From a checkpoint of a small mixture-of-experts model trained on Wikipedia.
Training: a variant of Muon for the experts, 281M tokens, 8588 steps.
Below are experts of layer 3 (counted from 0) of a mixture-of-experts language model. Rows are named router (the router's row for the expert), gate (a neuron's input weights, with its number), up (a neuron's input weights, with its number) and show model dimensions 0-159. Each number is 500 + 25 x the weight over its row's rms, rounded and kept within 0 to 999. Numbers have three digits each.
After each expert's rows: "gets" lists some tokens that make up at least twice as much of what it gets as of all text. This comes from a sample of Wikipedia text that the model never trained on. Tokens count by the router's weight.

# expert 0
router:488495521535497455516487486517498490528555495474470496485485496542518449468454525488524479503498471514486484500505489509513503477465489478476533515519490515541493477496525548503511482481510494507503471517545564446514512475503468501509501557486488493478475507502553453515522582530521491482476471410490507460470503501499528486491436495516520488500438489492510502546476513487528524534479525548491489492502507493503517526502510452529445521468508522462468505501471486477501469460504545
gate16:527532506530498504537479473502494495502520545528465520459454461488518494490471546535524510523516485512494500513491529491490478485508485502516494496484513478446499494553507499458492488523485517495490484509526508507499509537522470531547469469530475521507495504472525474541511478523489483514538518451517483491481474478472529539499512475483519456493517494526489549534499541507548522498477448466466512505502502488542473531494525531515549498488494510461510527516532471486502517518541489
up16:507517482459529455524478481476537479531503483484502493498466541533515526537493533531526525499511460506465498522426517444469510481478462470484473449503490499507486545469492498473514506524504531502504512532490495505519500517546508499486441483507484499464499471484508493479549480469488504502508513463524544511475522484476500478528498499495480497480493492522544497510505499493469491500485513504506522521441517504514471499514503521576558520504500476536499498463499472531525466481574509
gate17:497543504517534450503484538465501523502460532487503515476530476491460516489526536503518528514535493498521519510484495510502552538494460476425529511536502501485495505494501475520536519543505514527500507537490487485515528513448479524475545473515500527427507449521498514524510554522484512552477485493519480482493514513442524510490469531491506480507477534520509489483517491514471445488487512526489505482555482466490538520512510468469520534543509497524458508463527507485505480531488505
up17:515497495507505487488494544509478500478496447512476516503537460456500484500520445500495471451485518493479490484496486522458503483515468557539469487486522497523483517485497495457488488519519483560535501548535496514534514459496497462484498526503539497482517547489497497506526465500475537468476479495483520491516509465523514477529498474536508516494550488501526474500447477532543483497466517473529473519512468478529445560488474508520478500497483484522501510485484491509463511462513507
gate18:493468462486489504465498479471526493504503512470511501456479494538482520464488517477530545491515537515484439544531482540481484551498513495487455505490475550523481508529509499520496518503427506464459472487550514498512467524451492512522456479519488508517521521470489488471537488538494531470515489457506487523519520547460485568497487529515525523532512518510473491511498491503512490507463532477507511509489499518465533500479515468508473528531493450492518498499502539520539512504544491
up18:592505497533524496467484481491503520495511536458504484502547511483467529502547498471523494522505477461466501486471505516483478484502514524516498524524523478548527505457527526477492530453484465538467454490478490485517481530483469468501478499512547481470477516484470510496510531503545444478495470471469495506511499508472491513506531540524477508515481516536516519537500500509526442513459553526479499510509475514532520497501465504466474506497505509510528494547507494524538496480474505
gate19:476498491501512481539505502509519481505484517474541506531503509537477561521514477483490495484541486510431480494489483509440494479481492575545489527496472508499478494462496529508508500492476512482482503492511531478430486532512519487506511490504495515481520564512478474541490476510483513462523490537508489466484496476524439523561490483540529555488503507473569513509510537534469524503492490487465525478501509541475535536523493468537483499492511481475511513527509507517495493481503501
up19:520488490480520515511470528542533513488493483504523466499505541482531475466515475480472518536538479520470512533498545448501494494487522515469510522496508503437514529514503490493493493495479500496517524507473484496463516503528501518470464494506551533468556481488516539468478475518499480495485498497482501482511522488448523507508502547457478490440504507560511480501510471490493519502481492537513487515512485523507491468479481474481466511493468486530548508499527454518473468478507538
gate20:475501520528476496520530488493489507494546508470485461531469517524499515536490512474498505502540492470517459528449524496470507495496489518541542516521534472518502508464511486533521491515489484486480464504469519532533486508522468469499514491529525479469547464518468484509520510525513454519525522518472518529508532506496432471475517533476496508467494513528487489547484580508472493518492496517482494516522495504463492500490531498496487508487519494496528517518496463519499488488469487
up20:528506462496493535516551464487490460559484465537493485506497521552484504497515521462501497547457514517516535498487486488528499477504515507473502481543509499538473501529468522481530517553517453497491511540503513517503441499500465475450535533529513474500468468501536483491510495474530535528512511518496481512514475534514478462499474491534489485501517513458498509500525508511491478519504490486476514524474526521515527502500496489504496518526492545465529493572504515511560491479509509
gate21:527496546542512501535467500531469507490473492528530525531486547492525501483492491517472540547525549469481530467474503496509456473467459503482466508466504495506489544522495532485499507512474513475512488465470480504528491471492497495493498507530486530469458497552517498542495485484494493482529543496518534507493537473474529518474510508492497480478528498501494518541530511452476497459496470541524467514509505498529511496487519523516507487530485517566489500471504508524499506501496510
up21:548502490540467498494461481525492491457480495529519522479509514532520474486528507510459490539459468516458508502487470510490486505475492542508547490441499454524479515477472517517473522515472498534507527452505517500513471495465506465495473537486475536535500469506508505523464540460519486466489505486449514496535428461488492509485497478517485490461504481530467499504466515463440452452473445563507504484542480493485511524481484517461477446475478513526501470546500521520494479507466498
gets: ",", " in", " of", " to", " was", " by"

# expert 7
router:529499466534506476459473474488554451522480525527537548464494515497486533505503488505466504532521515491527480525488504526480528500487506482526497493473463493533528473480478495493488505452509510495514518460491525555475498491504492490495515532491521506468548505521545492465477553492499506492490506530466485509539509473529478470493469531457510534459484496519489501417489503496465516545523518468559484491520497473530501515501483483468444497528498508487546537493527524476516507494488456
gate2:450498511523499515486487551503485487471493496438487509518524506534507499492466501468491511465508523503503524492518491557535515529528482501503467489518455501484545444513523508497518480488495449542504539540441484469545491506507540492490481479532454555517470538507490506503484508540517508512514509480495487497522490525513562474544477474500489536556504452534524499504513513475510497477513467538478463526503537469514503522506533479506481505452497497526559477496486483488479479501484531
up2:453531522510496509496459499509464523469484498530511477518490561435493529493489510458526477474494526501481547505552462514535513487508467527485524521503493518464484495501515498487519547472490497510507528459405498504506511509524436504493514479494461513510527489545485516521496466479507517470483491567507476504517484496493493465501498501504470484476482508486484499511520511475502519483516477500505501508521468483492451488500497491537470501493481525495503492492525482510486500503475541
gate3:543530496500467502517444469488508502481524496508434515522480527496507474465497505496468476523462522532509518478488521513500532481486484517492547504506514463480477490469541485499495492498433480543487426464516511474526515509436517530474491495497518493514532501538525511508544548509519482450498501476514521498553490563476483472540495496487484492475546498499506501527501473509477477502500513484541527511529484429480442459520530490516477516475516443492464516448496532536494515466502491
up3:503496512497512507513516463489503508522466502461494495497511474511493530491528528525462501552488524533486463487511464537398470539520509526492539508519500548498500482503494586492472508506448482472480492468483506496518461476495529480469504517492507528463432507476519494508526495487500508483523489529511535498452483544489548508539478443514495458544480495454508496480542505457521504502528487494494495513487527467513535510509492493511487476480507540551538461539523493479489503477487478
gate4:521520510536493508538506499478471492493494503474456488450487459470501527466474518519524481476511484483483513500487461531485505506445479519502498450512518467505506517555545486502531498487518511499512543506498486510475545487484481515522508502492486523486487493480523545517519530463519514452455490492531480513521507507498548495514508509538438436487518447481522469548463466453493535511485495525501523488509481513542489479551537506516458493465495524477530468498486506521474517516495475
up4:509507503520467527531461473521542462507489490518514511468464497469473523539515477518517462453532502482498491478454493511502491463490537500494467445514480515540519538494518481544527479540506461512528509503538529513536522522491521456481450493483458529464543502487467509511475521492514500521494482502491501519512486490505473493464466514484497524499481476507477509523504527514465503502496446521487516479504527520495479479498523473507470510449478503515514450491468490501472488513469472
gate5:549500528504516460521551485519491485482481499507472502455522499472504503504498492541503536529503506468489513478509478542510507532518487466479485480495477501536495460509462474444506504492521522454511489499525525495517509461463495495554494468476462508524511538530527486479495527490522532568531510485510461481498479502508475510507509521511507537508516528492486474509474504517552485523478516538473555478540535547495506470506494527506481499503501490532522499458534455519507510519517547
up5:495491433548516463501534459513486505550485507501497538518522504519505496496497518490522487467541443524463484481512495566511488518462521463488452500509485472496502491512533453492519516530535506494470531489490515530531520512480477493519517525541463503505427531515516501543450497480473527497509499513462474495513502496499492484503501497481519494528498478517508466507504471504534476530468500499438517467515503485503502485519465461503483476464496479486490471540505511511442524493504487
gate6:492484508464508479464480489497462467491570501520528526475504487480528489462468492475489512503511484509557474500503479482516494495443499512497458481462521508507498542551505481520514480508521510520485535474450455505515507496489504502513496483514514511511499519567502457535466482521496512482492459478483496516488551492487516468577461525476491514500497518532529469508499504483592507510506490490497504497511458532474518490539508545511499468473519512524469501480535464514546486478506514
up6:442525549500459452492455468538544463512508507481516510517496437529522474498515537488483480508508495453500471544543532534491511519482470492522498499469520549520515485500486484528495507474518481513474515446509517492521525484540503482510500456493476456465484512525446532483496491480474505545478543511516516523541519503485500511550497513500482534487477520515498501483483493463488474499510578552486508505539507501474492461486508536529492514505509506492504475467490482510542492490528478
gate7:497467492523496509497481534516546497463479504497438475532479465541437486448476481501503499512489487503520478510479507513493525498457478521503486530477504509503508541484482454472526515499464481473460481485505485532494525501472486432499517481450542514503484463513523507459491460549452471497497506493475512535480486485500535511456542502469503478538519473491485456493446474447528550519499521504500499490516474531516491505492486493502478512486545493476500478525491516533526459482532513
up7:494472480477504507515476510512489484543523491505485522495495453526439527527491518523500489477520512508504480557527493522482462494519498506516490517503504524493466476450521513470485516501503485441487496504497480484490452460521500511543499529467502518501499486508525491480531477553512491475482532504548516504468488498534518492499508491484508468572532522505496472487535496494512515481539485482541476494477452505493528445490541488521496550525521500493545507523490489526510532522488505
gets: "9", "8", " in", "7", "5", "6"

# expert 5
router:512490479498516451497461513495542548475482505506514484482555494498497417514485486479493535505445506489498504436512498443492526525480469488506501508533511511528474486466514515494499532514496501494514524519492547508462517495501511508492530474491503532476446512509527472483491554525499487491489529478436546510525505448454504485428471511516515527527495466481464502526500502504512476552514533507544487513510512493458499507470534465543511502489498503446471484481513474496515516486507510
gate14:505478527486500527478487497459484489529496505467497485494501543485485517508470468512511487532507472541513476476500480497518498506526500484506512448508463514466490504489453494525485491459506511486494521506514470470488464550531466531529533483517500487577553534507544472518524514494513495525522462525458500505520492489496494488504528484502493519442469499496508530515489555488523507532480475499517533445473500472488512532500499527518472491447541506482471533535505508530462505529479513
up14:517471495490486514545479493488454485506528497490496458492507501492503509473447484481563543486467492510461503509483507523463455522470545485519520496520504512489464475485539472515476514500497509527480454449510516490511524538536495491504492513514503487499547505525466515499511500487515508480513521461526484511481502489483498521470486481505566460505552538494485515510480493471488487485531529528521495511529467489482514537501527475492497509454510464571540484502500474466521510564530474
gate15:478469488474485489517511489490510524441494554560516516493492472506530516498468501498488479510466510472509458507494513499507535495482521498449497516514502461509498506518471487532487486523498498511474446518494502495479569470518508534499486454533483517502480485455531567468506485477515494558503486536494471509501508537482488520482474496440450470489522518493520484533505486487511491497475551504512512488490509521513501480469508461530492465572502495492494482471540533484491471514484549
up15:508529466467523490483447488444487475507524484488504466496514522495494519475515503461458521450490503524483537512518488476504490471492514465493474504477502495469493509478509506509495513486504539472490493521520486514554475471540523497460532491523476545516456534499539536524488525506497531498502494493458536472509516546520489481491555522480536509512479480501466439510499521465507478457506455499505490495515482528449510513526490505501503517556484481505491486482506506492482532533504496
gate16:471487512467496511506449440506512488535526444516482509501523507488480522518462523507510494522505472421469448508547541535477475514488499456472532527484457516481509508465464516492539469502513521495527497495505554494519531502543501468487485528516488504508521510489498471518489547501530486506519475485482521477463494502495515513520511502514515508555500521494508531515457534515509514500509524532519486481441485520526525486526477465525486514503492526464488443497521439510517494495491509
up16:525488515447494456528505506505504491540469490484530498479522500485521498479510485490478530458484482512508527468505508515520505487497523535520520504462491542549463527469505532488524492455511464523502509513511490559556528522539486529481533492493446548491510538477472493504519469488464506480540546511490531516521499490520505483482520458502516516511476498512541482475504476492527454503482491503494525513508554469448447508557501508525530517491508490530545545514494551500525475488542498
gate17:538502502506543436486484472522499541519453518510502467499523507484507513526503524484506483470505485527514508514550465508486501471461486552510503510508507493501514446510518475515511503516530473464499531536519487473514510507526512519500481491464475522495517483472490510518515505473486516482472452443516510477514474460537447473523509502467475487518503491521480484496518519486489490504436495548509529509471494504515467545503513528452476511522533479523526491443388502451506510478494521
up17:518470528520459487430450488517489470472469526488497475480525506463486516508473540475512489487562477527501491509518540478505528496497478486525513547524527506519515474536503484504513498534508488489506478516448500496520456500487510469511456501504506560481521530449501513492534498494491514471511478488469550499518481499474488497510508564510470504471494521523488500487456540531480505515510486502454493512542469505530499509479535489491465536505531491530482536511513515499512543529494509
gate18:507536519475520483538504489485509497479466509496528528520501468486537483482517545534460511486502516515490466511508501496528481482542539487497488513497513493516511502473478519483517494507503479491528493479469533448475527489516501516529494505476473519484473539490508506489529546491469497476511448482482479498480516494448490494508476494509506516523450506497481453510483462531443514527529500493472522490502483517515466496496465512497495554478486504459502508518517482550557470474480493
up18:453518488484523486480496505490468515467514468503491498496543484530496501511478517522471514485538501491482510498498539515578477481478509530488497485517436495458476510473533521513498515482529475488467516494464496479468504501523538472460515505492544519507494540517509481528475499495512511472522526577504500523497486502516515490517442520498497495501483526493559515536450495469511483477468514511508450508524467490542511479496491534482455526546525497473501530470502498477463498488484531
gate19:466484473481502502485506523488507499489497504542449514538530488474444506490519489494511495550468477472546495530461474474519538517521512511519503557503489497514479502535537485510514495496468527460533483481495504486510549494475482515473537481469494493523463495474480473502521505496485521504488499452556516497478513501515518496526523483467482493483521439454535497504477535491467542523494466481477481512470482510483474468507479478510491459485490463489467547491518473549520565502480462
up19:505528491520513458543537524535453557497520493456497532490527484491536495512529513516509478518526519536491457502509502476504496468517477496487543462520491515522506483472533504515512512513493520508476508507536449485487471526508493517522495526561502482498471436470468492510490489500547488472507471488516498481517501515522540478492538509503474475484498528565509560527524498493511497474521512516548485530513484462509529535470519516492482492501507516461494516513492527467497538465569503
gets: " the", " a", " that", " was", " The", " as"

# expert 4
router:497511446515490535489478537499485503501482526497501493516500514480475506528507486501514526516511474484514493439494550493513566470556508510548402536488494498499490531505506464515513500512487480504513505529485483496519485517540562527489483480498497511506513536512501501503510480492480495510492509497505510529492474548511503487497528499510462500476531527522514452506510470460478496522485465463533499471478455501524486486566519534508497500529484505530491518457515461529538492524506478
gate2:517498524537461495514482528479503511520483443475535501491485529486498504507493464505518466478511519518500457492508490481523493462498463515522465486491548503524479507488537538497519486536503507497478525481517524453505513471508545522457478461515500513470495486495532507503467500469519511569511518475505493495494479504479503524524485497510444502496478493534535504460500509498459509504510507497563501541520502531517487525521457507524524499492453465507450502495478496547521505511492526
up2:451518493479528497546444472538512514442502501515513537462492478478483493526494459537527518496477564524555451502481540487512527472481495491511465519474494467471461452517483516518511521483512493504518472494486483514492488476484481508500514538527506520495510478539492488483477462524467507509470491528498492480462501451499497503491508503516441513504553501515534501497499498539482489491504474518512519464501483485490514483513512538480502486479465483554484453504518483471515478531475507
gate3:514471484522512509522511477547469483495505519520537532520467473512522478520469545478519487516472514501511498455477451485477524470482503526459503542527525502479497512458485474526518503489529475483474472483493500485515590453542476520505515489494492466519481524510491491504476566495534555498507512475468487498519519478517497531481502444438495499506514536492506480478550489509537521547517496547503508504535523502507483493487499489497491497501545507495530495506449527505537504523517501
up3:518462477489498530472520450487522525521498468457494493543459487496506489448501515520529509527500466494488496498468498483512506549515482507466501507513463504523489525487480507492483530495487529547530474507520479512483529509504486495503496514520521487536480481502486488495508509497489472445494512474536502509525526573520485464543502487484470495482494500543511506522525511476513500487495521506494518526537504522499460535474497523549483486555545500501552480490499494476524497499524504
gate4:493514516523513538498486519479489505532508502521506554489478494536484495490471499469509455500500441507457501548471457505488508535487512464507487516421571468488502501496481467495508449438489542494492476500521482514439513524444481487521532527504503531508510461516465523491475497512525506521525480495463492471522479494466476490533479515508480505526522513560511497496459495452487486484479516485502461488502450478473507481492525476485481499491498508520482533489528487581502509476529501
up4:539475521481550476480506508465535468527530459533489458522510533498504511501516498482460490471500513461517526522486530473493518515477513502521491511514521510512468512462523500492479521492467435488488489484519501523514496539521508479538477507471454502496475466466490468528473525497481482509481553568477447504545544460511518517461489510526521508469469489490541488503509464476479510526452490502501500513540492483521495458453510486502503498477486439489548554455496517486511481506483480
gate5:506465503539458530536567446472545516512446483494496500534493546509511456503496492527489522485472519513515525481482496507511478490476503468460492506545501477558463507454550495509518493486522522491479514521490492505493478505480487496528559487526501488490472509454489500515492570477528541497469492494508475456457479490494524495524474491459437467512538487487447509504457488547555520485482547519486533492496466491472526470496452528516517518517494508514502491504512486509486504472511511
up5:500440505506488476534500513482464524475518524527479460456505512530498525528525504506478513495499495478477489472526451461502493468512489547505489586495465499523495513540535495504443530550470480479488493492498487511505494482577465472516481501482477476494482497485521522482517492480494454514476469495486492478512569479473505493513491508513481511464522494480499503488525521447519505550480477501528511493488508532502479530501528488501541484486505478514504504522484486477463517519522493
gate6:488467547482498519528538498499520492548533499460508480505527542456484445474485533513462487537487472469488472507539481507505495515502475520459507525503496567536474513484464555514527465459474524491446523510530461515503467520478447558490516507520518458465456510525493465539484467518506474458492492494530536493494490487478492504479495482525509486517504503455520425521493509499524525526486498474514531478492471493529482518485443544485553473468527482482502503503519473565512514534491483
up6:516514526527481482548480547515455493527490504517510503475480509491541485467470539497507527460485493525477493509493471478498518509475488477495515502467476489545491514462509491526482426479521478493465503486499536527523454506467491502472548479527505470524489445541486471496473521485524500438550450532514514515454504489515509496500490510495477485509465538495521472475538538479503530480527494513506501479501492532544465512455488538503539517487496452508473493482465525553477519465462487
gate7:524490525467521481502529476501562508475522509488475514501510508480492545505489478518455451520512472512498524520484474466491474479448546516527467513531531487505508536501499486483492468491483527491498514509504487505508463513499566491474474515479478478514461457499428486483510522499526515468513564461503478483524514522520465504482509476500494458514567495480505479523528503508521476450515542506488483533471497529525501456525492504467493522454469528522517516470514489510517539522514484
up7:507504489507523469499473487531529491535506503528514471512490500551477472539488498504532499489478506520474506520523486505492518489505435489496487541494512476485535459505481489496527543503473496492510456504471497487537494441520452473465500475529559507456548500471496516525491536532516484459464509492476463443468500511459514486495512485471491486505521509472505518514493475495491525484505467477526461477492494451540474510501501519490480518499488518496477487513505504528491472457519466
gets: " |", "|", "\n", "-", " |\n", ":"

# expert 1
router:510514520509473500530476519544488536501479490486477491491512511536488563479501484512513485483499515521482488522497483536519507540492477513507496498515495546474501487528529479472490485478467448475480482475511495506520526481499476462472538490476493465477453473488521463492492523498423508542508531487532490484504497509500453518530518491487465510505489494514477494502453577511478470495498531483531474509507544481507522481484474500465491557492552469502535530483472471502504564497518467
gate2:472494504502511470427487466491485505466527528495495526517466492520508517523485537462500509533477444568529516515489486496517485540498520484481509531508506504519544476552499537512490526531496490536495496475491475513478494516478529467495471482481472462525479501485480524509533497492525501455513471516525472503479505490475427519503488540477477471503500480477499501493481524501484515528493534498514513453487513526474467482507497501492496514485504515452456521495500489477458505505457486
up2:509530467530560489479464488518467503512501531514463533521534513534491494501504507547513499490517495497492477464490496474482536475524537479449520505498480516496480502476550502497487533512519494508521537487431466516479524530528506497510511457522516469503502491497520506529468464488474478481490503544511485500520497488502497514471516526500494419520497518448546490503468422505478419490473495490542458473487552511443487510481490529511473559477535508509517524482505495529498519483476514
gate3:482489504484514497510458506486512464535486459487439499502538423516515508504483519441492467529502493486460492530490483506474514526502475490527489475470509545502515486496501541478493531477499517487528482477495467469506497477442521502494471524501507520507484536484468455511519484520518528497528493524487472476484537473514449507553464494513438511524564480534534513540502490498495512508528531507477507479489468491489506526498466476501442544496488478515471466518452506485481491527492496
up3:505529461504500471497484520500496534502449518505583546530487536493526523478515519529513481525491501534492496507501498492534514485492496554466470530463531506490500501480505477507494526532509542532513530533504455457477493527543468521456494461461471480474523486525510527480483470515495489467445505472480489532533542492569510479467518559510538487466520489503514516539539499511478513467526493563494484502498506510495492480507539496513494486484534493485493525505550495499452511538514543
gate4:454516468501514522496510533492519514497487496468521500458495538519503453507515534485495552499535517496518518526501490450498518481448514500524482494453489508505492490510518537496508452485518459482474543487557494507538520497474525517476520537499513440497499482515483506531496501517545494486481490474513497492520538521506506472509505513498490461480468540488527515465474522498509536457481481521495484522492539504524512494555477502487488477570537535510465533481476460549530516491465567
up4:495563506493515514495491475491491502472509511492529462497475497455521465485565485498512508558485525470498495499482496521443496488482588469553494505503449485485473504489502494495483491475517500497538508500482488499533443454521494528480532499486471514533495460548483487522523562489537463479517477498449495504506494518474517500506501460524486471516514511508506511504412512513439515498486493497476541498541522520477496481525498514509501520491478484433478536479492516550559479515530514
gate5:458491519514470495493496493497486505510492493497548512513466486503502486482473486452514547469502510527554490495542515497492494535519450494462504522481497517505519476480514451517537478501483507477518509537458506463469516488504511536549489505495453486514470531486544522552520516493487485482503544490446521482515493488492524516508504528522509498531521539445511489496545491538467469495463553492521465507483497483524515500464469471513505530537460493505488479502471517515454508495501539
up5:462503463543508549455471457532428455504526505505516512517458464498483490481512476502480524514515466542500462489471519489509494529531488543495455530454483493475537476480535475516503519484509513518468489488496497514521501520546472504514536486498499517489457485529524480516511476506491507509510483460469526493489543464415492506473511509548518473472475528481461523487528486526504475491545473484520525499494478508558486539511493464480501489488480482524507491481485495497487500538454524
gate6:508477506479459516496500497467530508520458469495508560476501532507503505519460516505480496478509489503473514513550575464469474537495495519466535481517508486488518514477481511451510469562508472475510510554482535560476535456544506516523472487485497505534501509478505528479485517498524466518532509513496502497470542488496514517490503499511444538495459464535451490561493467516481513501464466470512553493472498499518488536501509511504498481525507464506491525503494506443508487515502494
up6:502490489522531490539521480483518485485523497484467519510489508451523479495506530530498514486495489470496513469488512561504441511548508518473478502518461492490486471542493499555518526498480530478512502487475506577494477513521500490511478486467510542515479524520548491502491492500514476507518446481514500503502490515515495484540494498515516530465543458520493537529504519534495536463517497503514478460480467545518516490494483532488494531473483472508504504471525504518545466537497476
gate7:521505504504496519513500529509483502489522553549510474494523524528439505546510510463447519516510482476503491490522500493484500489503477466502513498509523507523552498528516512502493543520502488527487458541517504510490503508488515519525473505488506499551477502461515483463496436452485471494547544537495512459545497524455508476483575533491461502497485442509523581488546430518517540511511485521466517526474502484492530534491505518489481481499502556514499502517519447520532497549490494
up7:513467503516526490532491524546482517584501473488453523514537483473508487475514508497540500501477537530477538537494510489507464522524491469528522512474476468508492490443476497534487474484481515493541488482504544515501519505521502514480498526511500495503512462485478520488500491518491522475540526511515507496507464481507512491454475428467467488495466478516490535531496493519487514477496471454514468508491501539510473502465491486531480514547501532485496524485490537513526497503510536
gets: "1", " ", "0", "2", ".", "9"

# expert 6
router:482534472503504498533537488506501488473471510496495483536521516475507515531515506492466464488488501504513517491528476469516521527541504483494487492521512523459510538498518481504509540543461498497505509537484485531540453530517521571498496459499519461538509550485556538484487497519501524500521495518516555533540455479469509475456570512507516502516535526528487493531516506536510480509500470503469533462477490512514506455503498512507521475517516476465501501547512472521497500504464499
gate2:491494496509483538506493540524503498503505485462464486475489480478565506497457529481498505434496448493548562455479483483501506531496529431498481501479511516451505502469479524510524485464494540503496459462500495507556469493468469535473497474499499510496504500480554510500525472497495500487507500490460465487530497522492528453567517480530493514526522542516531471509440477536499525523493470472471517514512500524497473484521521498467487473530518484524462480512460454517506496527511527
up2:451487488501528523532509506531504502540531482513512452517517508468511526507474514490491504488434525494501528512503492536495583506515522505529497498495473518489486487460495527521525565493514470477453499478494515547477547518512536513489479507507512534534532504465507524504494554497494495465469496513519502465486502506456499486500453479515511488522497510511508495548483554487527496523501503462529529516467463476512514466482532464543508530480487487550534486426537516510537510504521494
gate3:482474537494501508484512477477532481509474503544495501504507467488525476509478505515532499527529551506522458477522515515480513484554524539532482496502547523515517493461470479512523515503467501486515462513503473492520514548484516490509472475513493533498521538552483487522460494486528496510508478525514496473521483543504495562538468489476482501442516511474499502566482495518525490535490498575500535463515482523498479525492448493497505498493467492510477510531501481532493517487515505
up3:503491531476512507514535485534500525520548504501557491502502456532522525540496505468499480474547447494545537512519508547497500473514482478511503507482484509497498465487510540516486529517533526506454461508499495520541498471500463514456510510489481472547506501485501455493516476570467479487535495495479503567487520485492504496499479511484468464533481530489490496496495501525498496497489492477468472497489483495491532502497542516543549495514501480509529499501496497501516537487488493
gate4:483508496504518519504480502485506479499500473464539520540488500441502479542515505497458525520517475473498468511482497507473519512509485486463521491518505458483512503536484502472512477477516515506500518495516477463475499500460477496475529485495478505518502442469511510516484461486520490515548488526520443516530500503446475479481484506509479503493532502503495450548484450465468509505436452523534512469503487479514485507483464477525496500506493486494521460493511478509476488535472526
up4:539461468476465476539509519466472487507483504493532516478514548518465501526522524529524470477560511476512463502510498512474464519520489505487496491500448511428522513471495510513499508497468525521533498474466473530486514475471498504540535475491536480513527533472427491496521479473514496517480472487514540502538502504507538488501511510475473503529501493507491525501484517522552528469466526459491442516539500484536480472488475502456458466514510487489490506494503503454513540504523492
gate5:590512501518486479482487479499428456509524504476527488508494521491500482545476507466475521481501534491498500530499466487488530524467520545512467452494518501505502512461522454495530511477499519456498452452491508529516513503516515508479512471507454498453473504531453499488507503505511510513534507473528502503522491460503501531536522508439484514510477454490510510488492515540479489491483470548523528489490477511516515520479491493511504471530485502517516538492539509539503517494482508
up5:463467524512495478496506527507437479485450492496493528500456459504522493524497484447475518526555501499502492474501545516481489486552483528548528510489536496439451490547502477463496518494493519512526522470537489504465510493464451495457518564524523507481471536501467521468495519509475478516506500474476480507474501501502493493491512486544526523464490465495525472464478505507491513476502486509470468531484484538477498518487497466506510499470480536513487498483497536542492494530526548
gate6:469502538490489475535510483530537489469455525479513509483492531519454478444427494492497512505495481513500496508480482505503449549523548486501488511496463496489519535490509484463517509511453497529506523484514472465491512522453519503495536518473522580531553462490499532514558505499505490446490498483547447479473536521508529493516512482486465500468470512482528499487511479512483516521506471525526511496522493522519548507501529485476472495490483479476534496490536492517525507463508500
up6:484496492535473549518493556473478510483532470493484518500476526493511495499539486423491510485488465463490478520458495506515497492481503469510493506498518506510465489493522498474500502503522502490471495516468497530523531483562510484514456475504485502427485509478509472462495497490508513503518558492479486499521506489496529506468462499528509467532487508535520507495458466495524501510497467534469524538476497479465516535528478503533477547482517513547447454502452468469481533520546464
gate7:441500540487523502503496508498508483488465526493492475495477473508501499478464486520544503493521492469489467524483514523476536469485516473523463510509501530502483475492505527477513501536518495475451503530490503470509499472486511576508519533493502530506464502536523507513515465499491502499515491527525499493518468534478469520491477472524504544486489523467510487485510529475520480519492459541498498470466455477518576491493527468505516519525490507503506487533513476481542501503510494
up7:510517498525511487465467537479502496500534516484467488527488498456492492473488464502460490479514464484478524495485507480542499483520522532445523504483501492485537463491512470478492487452498460526493500524469472567504487482492469507531477508492541564503523523532514519491465470518489501510506469522545526494476519518516486495506480545471477528546482480523500548518479516541487471522491499505464498502548536479482504505552498500445522482525547523485489478472484497485518468508491525
gets: " ", "0", " |", "3", "4", "5"